config.yaml
num_hidden_layers: 10
hidden_size: 512
n_experts: 32
experts_per_token: 2
d_expert: 192
d_shared_expert: 448
hidden_act: "swiglu"
moe_layers: [0, 1, 2, 3, 4, 5, 6, 7, 8, 9]
router_score: "sigmoid"
normalize_top_k: false
routed_scale: 1.0
balance_loss: 0.00105
balance_bias: true
router_logit_norm: 1.5
shared_expert_gate: true
init_std_router: 0.0188
lr_router: 0.000405
num_attention_heads: 6
num_key_value_heads: 6
head_dim: 64
vocab_size: 7847
norm: "rmsnorm"
norm_place: "pre"
norm_eps: 1e-05
positions: "rope"
rope_theta: 10000.0
rope_fraction: 1.0
qk_norm: false
attn_scale: 0.125
tie_word_embeddings: false
parallel_block: false
init: "normal"
init_std_qkv: 0.0249
init_std_o: 0.00556
init_std_up: 0.0249
init_std_down: 0.00556
init_out_by_depth: true
optimizer: "soap_variant"
learning_rate: 0.0018
beta1: 0.95
beta2: 0.99
weight_decay: 0.12
lr_head: 0.00528
max_grad_norm: 1.0
warmup_steps: 200
schedule: "wsd"
decay_fraction: 0.407
decay_shape: "linear"
final_lr_fraction: 0.0
batch_tokens: [32768, 65536, 98304]
max_seq_len: 1024
doc_mask: true
train_tokens: 561400000
max_steps: 9121
dataset: "wikipedia_en"
Below are experts of layer 7 (counted from 0) of a mixture-of-experts language model. Rows are named router (the router's row for the expert), gate (a neuron's input weights, with its number), up (a neuron's input weights, with its number), down (a neuron's output weights, with its number) and show model dimensions 384-511. Each number is 128 + 24 x the weight over its row's rms, rounded and kept within 0 to 255. Numbers have three digits each.
After each expert's rows: a language model's description of what the expert responds to; "raises" lists some tokens whose logits its average output raises strongly, later layers aside. This comes from a sample of Wikipedia text that the model never trained on.

# expert 24
router:094144106093151087113144103155168099115116145136151117090161128171145115111164123117126157122144144167145116145174125090140117108112112119156137101134159168127139130138124190117161178124101144155111152171098150070123174171169144121108076114131086102047138139128143168177138120134075121134127120125104157158101162117105124174177147146123114133112135140128101127130142130098115106145169
gate0:150113114139172139104153163161162124120188138158175093136132108150149101145068161132085148095123118127100129143159116141127129104168143113134142118143133157149083142163137141081171129124098135115068147110145112073115126136136141108139086135135084097152146164141146086100093125114137121157110136107118108152108135069105084117144137122149155162121069121119121113128097146113110126153124
up0:127154108104124181159143149128155123109172105130157096130150124149119097138109187150144128089118159152153130178155117098105134123167170140088125134122172161143095192152146150117166108132143130090120103140107137077146071175138123108102121108178153150141140087149136113127144109109136144166090160138131143116136087113143077110141117130174098131103120127145114127100137135101156096133111
down0:116143076127116099139127121157112118142132121139114101132163111117126138073132124131112160134165139087125182147122087114132172116148065140103070159139153110137147117076146171078189155110111161148172106151117110099150077119111133128129134107132154148109164072128098134154149134148130165158149123117115122119148161096133145111108148140158151117139113133126121137140097098147125116135151
gate1:136159121155169086147121140119123156112108107159172146093114152143228077165147132104117177155173135137115125099156136113120140144101125131141131124144174107136155109117119156165114124108117124152089161150125115150152124088130118180125124124078144134145100133142152138125108127131079122152108100188101129122113103138099120149121124135128118121097164159137132128176159128159130113159116
up1:166142106072136157128159100114129132124166095156098162098116147114101108116123153100127115100127162115117109121101133169151133114115098162099111136116115111126088138144099118112092105130132132119170132125142086153119115140164118112150110130140158129114116105108113150136153144151126145137127095087086133134142104134147067166120169148113113134139090125134135107156115154148121139112115
down1:133096105186140183159108125140103176188120098119137142156145136128119167086127110121130097175099131112139106093132143106163129143146131112111140159131112159138121130097143113115141097135167087123093100083136142153130142120129139132144099069110150149131094154151175132130093176134147114140105093109064153108159141104154086127157170141139127184089084187106149174150131089122124133114121
Inner and final pieces of British and European place names, such as Burton, Haarlem, Sedgley, Whitehaven, Montenegro, -ford, -pool.
raises: " and", ",", ".", "-", " (", " "

# expert 1
router:116119115122163134087180130154064140084150155139133141173120129127100116144098102101131159115111136103164136147164106122110132148131132112103132136106129131155140092144144112142094134160141140147174089168174116114177128129136105165135119138114115129136104145131123100150136168132118136127134119135119092149176125168143120129144138081091158166133100186143078149134101141109104148086128
gate0:152128159134145104114157134179094114168103143125148136136108111123137098099120117122121126085145137125124106116128157136119165059117134091153115120090122162110162119117130126148136104190171152128136106139142085133174107112124131127110149119111128151112151108106139121167123143158091141122140105148111150144103137151114127112133135123068139154146121145134119130100105135126131083141157
up0:105098095085124154152213093125131147118107107109113129124186127153191069113147175110131121114165122112140155148176110152106077107106176125123077132188133114157119148104137157109168163128152110172123104108139152127135113166124111146169129111125171089130147126126091090157152162078130108136118106123149138175090120117117136137158088107135133108097121137116176098159172115119136158141159
down0:132149111124132122095148097124120093140135153132126138116125120075106083145129099136133133129127154105095113140152108135119163121174127125124141147127142140156143131105109169086106117159145160123139167107097148116114108075126110149137109089097103136165120154117101139130097160129130138089124111094156115127113079132089130168087139160120104167154132164112128076146132101146117110144120
gate1:158109124144136143111092151099109126079130114150106150111143139108150162110124106196133106101099103145127123154140132110150123111122152098157091093125099133172114099176190081112111139120141144136130139138130129142132087138173091185156118145136125135143129119114127145143112112128165142043115130100124143139118166102135097151125152157129109137140104158161117093119094149095177158133094
up1:129111113142112152127114143137083119131134167148156093112130145084117142122168110169070086108153116098131129156123169132155123113124140093089153141107074130173124108130153122124101136116162159127112139165101179098121069127121138128153133156144159136121100128120112108154131079114143121107104132127139142159147105079134107140140134129117132135117145148136119089092149107136158099168123
down1:093121130134093044091173144113117128138107106130150113122134140075127122166082134115149105136119115100113131117133140148143159166075128134140112105134150133088123132141127148139163103136128108162144102150108170120151119152122120134110118135140125130149173074138115114096133096158074141108103092135078130141152140116118132115073176121120082141147133121131161098138150138137124150088142
Nouns and suffixes naming people or roles, often in biographies: man, son, member, player, CEO, survey-or, grocer, Earl.
raises: " and", ",", " (", ".", "-", " in"

# expert 14
router:115166085122127117115084116099122155137105145094122113171126106139142112170121115149158147118133116120209110107113129149119092137127104140102165138059131139120148075121132144123137116125168121183124112112141133182147103135106106147129128133165099130118158165078115128101104141122138150123110143140133164104124134148146162123101092119130134140109078177133149124111180133073118139119127
gate0:111112135091153127165120124105114123144139109150112119121127124106121127107142114068145122150127113122113112129170099131117176119142091125140126107098141124135170123153137134081140118131098112139123161127151111128127110115135133154127146108119119134159145139117123093104113102089094164114119167129133142170159131121195085194112136153129137132126136146150160122067171147117146110111090
up0:180101118171134102130154136086160148113074115135139131132121160156143132167126200094139127150117124122123139157160145134122108152161091120105101121130101141117121153171125099111132076111120086136139101120109130133081163115132111114137137142116126088102127122131130142106147128168056170133125138149122112147159139150129088138157138169133146112120143130110153140110104151127200127127088
down0:119093166143116142136128111096179113137153141130130105148143137129139155097120139112084175117167115115123057146137137105106087112108136091109143122130086136088131147117169142104133157104123177151157129103130103128111126127152156150131151127132183121123152099099100091135183150169152171119123146151104082209087099136104111131124144172100145119113148085103128129123117157097142156139130
gate1:171105120116105134141150165133154115108118141116136100151135145174154075181133134125130152118134122115160114103144099146114092130137105146127135109143078143162155128182124140133132124122123068161131059129137095133155105146109159125168120129101114087150126156114182146136087084120103131121100141140142144134117112145142172151133106130163167115082160166176098114096155144133140088148111
up1:143129111128107119165151138108117167110109142067092113150124075152165116156134130102110163129148135084141147166138132153114121115119117107112153138086118130135136149150132108150139108128165150081146107137140091147147133115084125140157145112106152106136166176133161115140141123149138118117110157114114180102123089182128141116131164118087137097114119120131111130138173165131093139174109
down1:130154142112110136163127106130128120120109130137135074123125127134127129108123163131108114116128124141143136104115131092079125200123112136113075118068120106115145149148138111108120174155145180126116171138120153138122079153170137134135173172128139154178132174135095114111115115118100124144085093124141133194112105099123092116115144086120076107109145150114120115143125148126124097138106
Inner syllables of technical or learned words like -or- in cardiothoracic, aphorisms, theoretical, plus opening quotation marks.
raises: "at", "an", ",", "ap", "un", "et"

# expert 29
router:121149147107128143122142118151173136145121105145150141141077141132127111107104106165128124135164101108130121101131127116134162152154136094107155181140075128089132102094144174142139106142125112107076188156118147113145140118121101100127165090114149127099113118141090118086113113166110110140113146130116133140104095131140102095111184103161096138115135129120110108122095104144138113125139
gate0:075105168136151146140142176133127148117143099119120143104139154102105123135110092130105105112147163118076130111139136141133123088102088111101171149125070126104128149133124138138111110135108159148102098107135152116142139138098149115101131148135137162172153135145112105134142170121135115070111128100036158157160123164119128121120122171097124128105107097137094125164110138139182126123141
up0:130159128182174127149096140130116141177094132103123122111109110121123163129129165115156105156131134132129128116099119127083080100073107153107090132134122136102134090115133108094142159164123123130189131102166124110147141148116095151110170158139157108140161140124138118078155132123131093062096183154160114110147142115104096137135152105179080106128109156176137107126122137120131157100122
down0:098099157167100119172121145122155121119125110080136144135136146145102124139121162169160133110171122159158110102142115126099150074114122100140121177133112153146137114131116123117091134142114170113116126159154145087135147125155133110143123146149124132126129125119127115084146114176121163149132111177134121128136125124113127092124133143110123124124105156140133136143118095149148146159131
gate1:156117153143144148133110133156124123144104142114140134081132117160092127085106157153151148135203094153119097112125135127121100111195135150110144113127110149105092068101111110107098143102085144103051131119149123102136129154122111103123122118116113154133161151115141147107135110122158159118134116093133145097062129101149123113150112119104119137092156103118133132120072118138108149136113
up1:129132113136130172110141132093099105174159147102149108115145136038209129103159133101121159106140133122119156093129133093153090126100133145098127163174153097149132093115140079144104111123119128147139137106106115142143107146161082145107150117102122129133125139084110141167130089157139113133157104114114153147086152123092159160135143116161155120136147095127168123123141128127094144107172
down1:167090106080122181161095164111070130110141092126158111163134214129135111122172122151145135133095145087092172106121111124112116134118131083128174099128155116120106121144109102144104102155130155170072117169131151131130156104145112121157161140127103131133169100122114132157126102161155168172128114113135160136144130179125141143135117086157128143150162116116122103066059141138153084104154
Word pieces with c or ac, such as ac in de facto, uc, ic, c in Broadcaster, and name starts Mar, Mac, Luc.
raises: " and", ",", " (", "s", ".", "/"

# expert 3
router:196181123149138130108121156129141130156150076145128116156110143102153137083133154152165169116127121146181114125152117169118184175141131163144132125091160125095135184131152146109115156136137111126107132142140131113113091122139117110138131144124134138172112131116145115123116142144137142112095165147117095098157172125164143125144127136155114129110155090126096156130121151134151124103139
gate0:166171065114113144107139178153138162145215114099160152103133128108161122148101170134130149134121110150153109138139146178133117084145124114114129129084111136155137172144098113102136117128134094138108108118131167138133135108140135098143113129148131142112159109105109089143101145114114122095075169109110149157161131153143155154086147142149156128108089116104110150141126133145143121142142
up0:134119119126122135151139146153126163147136184128147114126124145140145122129159117080125163139131090081146130120098170102116096088150126124146110144137150132126108127114109145087109122138158154151125103137127143136112160133087123136111179077119101085126142068133102135142157095122110161115095159084134159142190182130107137116128133132131146100123114137151135095118105139125132113131136
down0:116122165145134113117147178149104114162161112143174113168144135166076075115109120105178085133177123086141053161152120122153106155134141096110083121141164124157164137187128118080151099182133114129113126132166157102130143118131163134150115131137136148110173184132147142122110150139129157106123125106116153129147128125139150126156113158151116092146104131131131125127147145153113126132131
gate1:152136169092138091133147142129141111120131106123102148069105102122131113070137105143107108111121173164132122141141127120176172160112113079094140139141079105111107107125087132139123164109131166090133132119148126141149130127119108100117096094111122097103149114163134147106133132150158146134071147137156119140130152109158148141141125138085090146104129143177146141122104091100122122191124
up1:182129126114144143120151147133067122118070143121115137166125111093124128183148144134117164139135131153127124166144156138128098087128140123075134160114133185134137172125153153146139102153168142161131143110164152115143158169092130155191164134137101124126107174139142126131146193122124128097119145147158103112130103097126106123081151127126073127128144104140120123139115081157113122127139
down1:165061119144104085152166134142125104143151079140098176098110105122082102190091126144115113127126112149116111129126129187080164122094126139094140128106159134131108087120089123103143124105141108141160110117139121116142132117099107134123161146081137098127115164148110152136184131158120129158130102151118126142116120128158174136107135153133090138148139065100114132134103123131107113101119
Word pieces in German, Scandinavian and Estonian names and words, such as Hagtvet, Håvard, Staatliche, Galerie, plus res-, ass-, ev- starts.
raises: "et", ",", " to", " and"

# expert 0
router:110136120179148108075149127078125106117123116139132149076142138143136108090162143094096091134127111076132106071134176104095092142133151148124062139142128129102153130131109103104105095136125146164125140113135149085121095141124115163121123135147104133156105127175158111114115157135123125179132150158126099132098112126108103174133091161133142113093117147141149147132108159138152134130121
gate0:146145136158139122104205162085130118134113121157167145118144154134137164149134136157111170169116109177151129180123143132141159142137160124128135143080112104150114126108096174124084111130136153143111147108125140112130157108129118123109138113132119150163080141143155133112120116123166155183139111106111151125109125134111099101152114154175094164117126138132110114122171147129171144093133
up0:141103134099121130130111111185112147139117126121134106118147122154102078106128163096124126156138132120166122165112137153133098098124130124143109150113153202119134149173131087175095128151125162117093117118124089128132114106107139167129129059136156137116106152083113082148099126126144113133105097124111138129195145089136128117156146114117100094121154149102137153164111110090109101136131
down0:140089098141121134149105188115109158122138097103144086129139121138126131114129179104133132112147102163122142129111102132117128115124132133120096136153135166121139162158055144149161108123148114114156117134151131112186139131120128149135127101149170124136088151121116128116143092132092113161112120106070118122140094152096109126132118160135154096136107127166114112181110171125098122116133
gate1:147127146150147181115175129111131133109143157171093183128149126155125111154193137093131128181134167152149109105111097140151178147125100144130126141165109146137145128156152119122117134167143142160114165106138163108176103131141124093149104077050096136105106130151138168117107121138131130121126110165124174118149068115081124153151109126161136115076164133092132109094132110105118110127153
up1:137115088084097138163125171088126166117177151141132133126140110132166119082150155154147092120077140112113107102121105107154100169128158111086113167145132132163172105176093102123159115100101075125131121092135123157139172167183105110128126101113125073116121184157148133150132109129127121142077125081109168136138113168124143117141102127119079089137143095136133130154109135083154134153136
down1:146126186134136176139162111125133157151135103122171110132115076149082172125140133108151154100128126123142137137101109074114161117122197131100104131140108127108121145122142142144119116136139129151131118142180142130102120163089125104142079111099163134145114148126115116141125119142116096074108149157127136110115159119142128138155112110181105111142110164124166139158135137082149127101144
Word pieces inside Spanish, Portuguese or Latin American names, plus time adjectives such as past, next, last, current.
raises: " B", " and", ",", " ", "-", " b"

# expert 21
router:137097124096112138143079141099125109142135159148122154142150096119120126142136098107136138159112111139102142104148150120113086117125092106140121070122128086144102148108137205110149151089132162055139120114145129136114132126120110135160115133161144131118144167111145107140087120116155157111104106107104119108173141117097079125128114154109096116130159129121130079153110130146079127082113
gate0:131172084122151126143115150106136123117144134085068134131151116129127209139097086179119119105124141148111168158140106112140130119111085151125106113148134106108116141169144124122118172135115099129156137181119156124123100116123134102146132130094110120126126133135148125153119164151127123143133149123118095120162134122109113151073113173115110159125123089129128109091115125122161143126136
up0:130157231150123153144144136126108149135104161156092107117120147135144137116131165095107168085098108135136106108107126134149148086129111113131105167153120150134143112133126146111129141104095140135162102112120120133135138194097074121163135148119156119123173087134124146149170107096138093135133115147132146135113155116147173110094135148133159141137155126122151116161190173148102096149152
down0:134119082121115137172118110143121161160117096173173150134151091131115119163112089074152087099144147162096139123152153052131133131125117123139120088147126175139142089148124151122120135104120105117117076128102194142126111137110110122078132144131133147138118124172155132100099121103107126172100134164107131148136089126152176163127129102139130121138138150084155096162174110140159123134147
gate1:166145114112190151138126150100133100142127098146104134130135142123107144114141131120213119079091115111117144113161154136135140091081144146107128143151124107085162157112137156127149168133113134105132136136188136094153082114116132138183131171131153128151100112127163115138142108110103127164110102116079135123151118097144131127151112154140130145132117116153156120074148096158084105086117
up1:146128180171106129092134110173063185124167132104118142110116122094135113118181150137070074168166164140106158147113128159092116126134102081132156100134128179129134145149163132154121164120140101109152146148085161175134113123134139129139097120104148110126126144158082128134163152108107101087065102130117104154060111163137124123132120149127144134124111129097109111104145136112104137141154
down1:100109142090129150144126110176121138141098145116148069141128144101158117135107085129155143158111152157148157121121090129066128165116173126110207134121083083170094106169085098096146072118152093131145102130107126144133093119107172144173070116121102145105139137136113106135133125094079132138151123136175141150130134110123125117109158170112102138128125141141129144094122150087119090100119
Surnames and surname fragments after a first name, in sports tables and results, such as Brown, Smith, LaJoie, Rasmussen, -ić.
raises: ",", " and", " of", "al", " |", " ("

# expert 7
router:135153153143116114152155097119143163099158137127167127137126152148175133141142159091125099128138110128155126132144137118151104195149150125141075114094110111132113138108117142110140144149155164144177147099133161126111150135103141136101163135126139121146093143153103110098118120139156123131122099122151151139160112119186111121114110130147141132167090145135113149112148116101164076131112
gate0:151107114144142177124142117095075164139137180147106092120070097128157150130123100169117118143140133103086123121089118093136175153151139136131097132145120172126138077114115168131143102124144146135116131139120115136119079098136129105106142129147105141147146126132111123192111118099123137156093112130102158131150154161156110159148152114128110122136152193130095177112163158187132102149074
up0:127139122123126125190104125132160128111164096142092132075107149106115114157138193112127123081097121100105134151113160134138114074115127070138093150130132118080141122166113115157122075119115170125144112120181131107104093144116080100124107155138085142158137137129124129102189125175131121113102121111119158120157121131109121097103130163124142110132157122123150105144110131121130093093140
down0:124142154143136119120123153129126114075151171139146118114115131120081106081130135155105125075114134130094139103095110186149125109112137147130101109132155136138120169137121147142117138164101129110136101109127172146157130135119071089158127141106137170115141134103113155062155129146176140142147134121148149136141102152126102120175099107139100132149110156168132124144079130083112120075149
gate1:110079142150132095116167170102104145111155112136135099117178110133140138102117200103099135129129080111106149112084117147095170162110137126145103121114134112121113127133112125155127168099106145150125111180121099133146149090093128130085161122187131115164127102169092106165125101125106100156093101151159143149111149122122141139127170127173105138095155131150123097130132124135088143157166
up1:124106166160124113132125120091133136106137146193103127154126088157120148107116186116147128155136095092150148142090154142083104163103137134099102138126108107137089159157141113145158171130101158128152080193119110143102146113084144101117157125158158104167146091152149109140112107135098123130113128147179120150103119154099127128150170147145139129109101159127108139150120108151115156125125
down1:110116129156141169204080097115110147140154120140067114144124155127133109162110130094117186077132130119151155093134168144132117084104128169165125144155143112131138156148155128118106154131092168114136144141121124124121145144112149120142115160107134131153092106107127123173119141122076143123145108086130126127099123125116127105127132127068108102131132160131135132151100110121143121161122
Single digits and number pieces in infobox measurements, stats and scores, such as gauge, elevation, lengths and career records; also lb, sq, scored.
raises: " in", " and", ".", "-", "–", ","

# expert 28
router:117110108142131099109152128135131128130150149154094165112099118155108112164128121148115139137111109154120125148165104124089124138132133145139107106117100155161154134168121082171129117142132181158128090117137122106159110124138139122144122138155140173103173162140152108141128155129153137161117146098128116151082148147086153149131145181176162118094143119143159095109126116106157164142117
gate0:104129132168124117113116134111132124076131129140138144157104112151111099173129117159113138108118118140146091137150130159133127156123104160137138143087154136166142139158150157122135137147112165155114114137101094137104120096151141177140164136119139089184137144146151104134100159131143132139149155122156138160105112120123136110124150120102162116060171111152109150133089128134087153143080
up0:133129123125107123130135151116134132122090112120102164123173151122125118124116131122160114150163108161116152141151119141152125112126125144105130093159141139121156112136106114086139123124153123062123124122102129103138140170131122137152098108104115158139111117131150135109169122120108137101146157131084185139078149178143170147137122139172139139137104131114141131160135125148155115111163
down0:100100131144093125130103163167158082124090168111137108139128122146168132159127152143078143107061109107129125112124111096090133108136201124095117146176124111097079139095106144188120127120128151132177071138109102154153125107144164117172121121149125121178130107148143135129138143118144097099114151123081149138138125128142154106147108128080113145129131150124149119112134147155159085102148
gate1:146144140153136127194154139160117113138127125100105133100110120138131142088139137140133117111111110104120148112169118102172115127102098123129164135137100127178145086122142152111146142152151137145134108120134089160177111109071127090125163132130134120139125146130150165148113150118120125159069126105129121138142185113100128135149094111148124111070075116107128165100098126139127136149135
up1:124163124132145103162078158136121124147102159128117165138114189131123125142118115128105089117127152114145136126108119118103186131138130106116133177062122153145123122097139132106132140123113171126151108138112163127158151112100147096136145128119122119099119101105106091125114132150169136158157155173117179146178138176112147142120106118085166117124126128096147160127091090092104115124143
down1:143101126129130136092124122138152125104089169120082123150127144161094126162145132149114156150139086179124157144120113099145135130154119096151131137106122121113095080134111120104075097125113087134107092136119137123108136108097153152124145150088112124095140105125135130130124115148104086090119092119111134146132141139114101174100121130140172168139138173149139156139146133079137153119080
Number pieces after dots, dashes or 19/20 in coordinates, frequencies, postal codes and poll tables, plus War in World War.
raises: " |", " (", " |\n", ",", " for", " p"

# expert 12
router:131094175140073153141129073123092141118115165109156117114129145127115129100146146118112109152115137115123145141106102126133126122117162117162139112156150099137141161133083113103094173125157092155153127082135139126105152171110136096120147134116132146160088127124175149145184150107146098139183145143150117142151112124114115113133096144089147090188105108087102127123145116142117113126121
gate0:119160125154132127097142146117159150123163099133140120130092148127174182148158184137115157070116081146094118166146127115123143117147077121133142115159174173133149099115141137178125124108127115163143122154112099158111097126090138171149123106116124148140126135112071123180092089145149136106146146159099091117107109107087103119106151122147096124120182104164108115110112109165113124113145
up0:163141122112103134087121102110135139126135107114126116123127119130131129121132134168120099130096143112140111126127132102115093106112134189129182143136127134126128151161156185152095096115132164117126112132137126156134103120147112103162130154123127055125123118102162100097103127120141134138138108119119108169133119146133130127145176142123178119159158146137128180151140135115139098106132
down0:087145141147126114115115156160129123079117113169155114060100175128150093133155100095129104115155150144092117075120144129163144129112135095122138137117129079091095146144064094124145131101117166135130128120138095085087142090107110127144169158142138118123147139121130105117125131183145146113119111103158122097140126149113111118125136139140131126138157128168082193134138154109141134130127
gate1:139113127153153153145137172124122117102126108167115125161090102139115108152118151093128135099156123113082128159149102112109141140116128140101101130105134124132146160108125129174143141165117120150142105141151133120102141129094157137169139116065109140164172092139159105181141129138131125129142121134146157105148099108117134139125127123154126103049131095191155172089174139143115194139088
up1:151111131120133132134129138143109110107160127121129135117072123152121084107174116115168138124104126085120112122142095134087122117126148159114143148096106110126157135145123128115139155156118155137137099105141082100118117128117163144162171121155116075123111075083139145135127133143116105154136135135144116115111171143113118145143140140170175153075117143128164167147122148136078141119110
down1:115125149129152082142118130118166114132158117130128103121101115132140123085093171092114128138144117142118113131115126083139147148141111153100122121137090130117112129119162125167096147154112129146110121135114099122091150109119120165145138134167110130140094156149111169139121140115124147159132091118132119141122106160165112095146117124121097141067134126168080123103125113149106131137171
Bare space tokens before numerals in table cells and dates, as in a 1957 lawsuit or | 3 |, plus periods and articles.
raises: "20", "3", "4", "19", "6", "2"

# expert 5
router:119120095088187146138155130104102125162130114152143116136143143152086198128125121172134105164137074133108078125152167095101109147087104120118119143123142134146129130077132162146151117124114132149099164121127120179124167086113163101094124137164127099101162126121070141146106063143155167151103055111136135108124126143162123117105197127153119090114138159144107135135097126153105136136117
gate0:113139106132183128126162130122111105142130134135135093127096123134149095105116094112125139122095110089145099160160138137125134143105166137140159139118131169147146152140110121103133124119130171107140085091116166098166124100151111189136110131130173100123147114062133179108115148147150108128130092105165125113141122115138108129102106125166156122080143164165175108116088138106103142127137
up0:117079120111081152091110149133165125137096118096111136172164134103115113145112149160115149163140133130134123136116110164142149117168124079159160118147093102161123089085109133166121145128097147144114150131112071105109158138104121136115121126119082095163132112136107082062164143124099117130135121121075104157174122143093147119160135123125133159137096111090145106153096098115111131124147
down0:148133158094096097136083121132097150120112163134108180168175122088110144120129145087148132126133123183153115126090076134110123124130118095104093187131136165135110117197143160137084139152119109118147118156118154144141129135119147111171137130134142142140156111143126133122121204124141105163098128104136101113109109148170146130107143129134124130117119135118122130138140118146119139135091
gate1:114101106132130124115133142088159122143143141150107127141127116139088151112092169077089108125132132113124157102098136101118169136097138140057144116140120118143109128167138130122131151094135114166102127109140080118119160086141111102146158115103122142097111098155111104161133121100057127127132104100089103167112117147176126105153111135148149141102137147149131139110142172126142157107123
up1:105138108097164158118156114106134136130153119136121136141150121144096135118104130176116100132159131121108145133109149120120146104103130143104108132111148127149107105148121125131113113145158102157117139116121125124171121084146133128147118094135112145128132094145131110139134097117121109083144117128147117165090095108110160126096173092065112116118163128130152085126150133148056140126131
down1:114135127120140194121149085128156089138100101126136137134126125249122127102156118095123135136131136136110140117125123148147081108153190138133123121130124145090141110126102109157142121125131103136113109122132127136114134135129118140125111123128159144101146125101119128080148138167134111121142152137126120084122136135101123121142075096141170128117104107131146106104093147137150112152110
A lone capital letter starting a split proper noun, often after a parenthesis, pipe or comma, as in P(FL), T(iger), C(rișana).
raises: ".", "i", "ut", "ab"

# expert 22
router:147100194127081141131129100139087120087113172098157107152147143150106134094149120110090099156114160117125150153114087136110136141129147144151133107167146102125129124131098119122105150104157118157164108106129136116104163154126122103115144123108135151162093132133145160166164145095145101136184153157150112142120118140110122116141071134096164099166130122081108137113147096133137087128133
gate0:141117191137086124195114164157104086128109130172121103097129114113154159115111125089123147143115141110127083132156110085115157164049119116132105122104130137096144122088114164103104104143153151099089109133180132152150113161122128103104120110099130150120126098108072116114114121117154091155144149107161104141153099110132154128127108097160053133092169144137096143132106153136160133104125
up0:101101124151137147138112097102161159174114129093182118154131124072140097138110095122122126115131110153132121112091123112111124134122116127117121113130092164151129117118145107117131122117116138110162135136101145076100154155144107116180129111100170157111145125123099136132138132110149123155107109098054142154108111195119109124116162159141101153109088120183135161123131133125081117109114
down0:119093124146128119150143112144115130094112102142130101121112078120153146080126125137156140074138113106133165155137098117134070150104137141183155134071127173114098141134143154088143099116106119123091122138141144116143127121165176166112140141115103158135140110138150149104121156117129106112165122138050143106061136130146097145159141153143142106152115114138118137118104148111124125111134
gate1:127103140144164098102118130131156121121137128131107121119106150100152164132150137160119150111138142112102098114102140109159124111152099193098165061159097128136134140159126115104126141128137165070164085148171149143100137137110106134079129096148143113127137138141127110146106112105068161114145118115136143108141131134126121181103140098132131130127133123177149105154116141123106163143132
up1:133079151095158147105156113151131136103108098137151131149130143105150113166115172149153116141180118124129105138141115144103144119131112111099157087120107082135139144108131129134102110073138118152083122137168108104125136079112107098084107156128154099145133112131112130156121100123068115097169130138156105110127181158147149081132122123120133090116131128129138152104127102139144113152149
down1:174134109122113151154198133124140139142147131091113131140127094130131134149123169156160156097118098138122133117139127143088120135113107139080124084127133121105108095169102105157103108117111164126112145163114169158148172115114123113127140176086156111131160154113119100138144140165129125156141103133133094112114145075102120131136132130132107117102132114161130131129174140126110102132131
Year prefixes 19 and 20, table pipes, commas, semicolons and blank cells inside date lists and sports or results tables.
raises: "-", "-J", "–", "-A", "ov"

# expert 27
router:113113112155126114143104145103137119169174118129115123108118126133118141131104140142125125122150120161110104109124092134127171147158135132105103114132141095157138159162122119106111122136101088127116152157147138121114134104127151140122180107129164121124177133118133109153107163134080126117082144160154104101158126093117138152136137130149129109125086114147145081144154144089128154074144
gate0:144119118172169153137084137092130139172153139119139130110140130153160088134097109122140153125141121140123107142107105138099139157099116051129144135113126105180157159096144143107101159142147089108106141139145130083149144122159125100088151074058133167140174122155124163140094093146114100120127111159153125113157137140135164158109123122118092123134104112140136137107139147183149177128115
up0:122127120133108111150136157137134117128175133118118157136123137127131132113111131144141144177113114124164157151137108123134136151156133136183116112119139106138126147119151138078116074088132142105167122130122096124128130158116163128161124136213154130132127156166140125155167148070051153137099133112110129175121129138142115128126149093156139145148135130150131153121095158098127120173136
down0:140141113132141098107144127103072137153136137101117127204114142128111102107163120102161135184104146090105112109100143168152134114082120106187143155096132120086110093101134193124140083137088170137150094118117122171109120107109142069149118155122153132156127114157107122129148101121116099122160145137134185124157142141112126119138139109146111091112130091154142137148126135154111109182123
gate1:169119123149123115145138147138140107105185134140114146151182121150117116098128148143168135110092134120136059110165188117127171132101106108098088127155129124137162166156149117110125174088093150111161103156113135131106144141123129153156148178116139129109104138177117157156099148097078128121042099116103100099153097101102146146118123095097127087114114186144093136154144136113126151118121
up1:101121090125100106152128146132124148123119132103114135099179166090150095155115069130141148130127088131125182132132110111108116134186128103120123152152143153157133084108119146108138174116122098122117121128108129141098147116144128054118105137145104147143136064127106135155131109151167125102174108077122130115111153180119151120123131109128101124104092112061130116115168116127174129110107
down1:120149110127131128158129094115136122117135118133150116121162133158132154178126151139091155167088124106145090121066126063127122097098136118203119152120171104088110140107154118146119142123092125104171114125146121122145130144121127127143092139181126130161158121129113166119149095123119092156134140149125110144180082126102101156160106102151083173098128086165118168115138134146111139135126
Capitalized words inside names of organizations and awards, such as University, National, International, Film, Award, Supreme, plus of.
raises: " and", ",", " (", " in", " D", " of"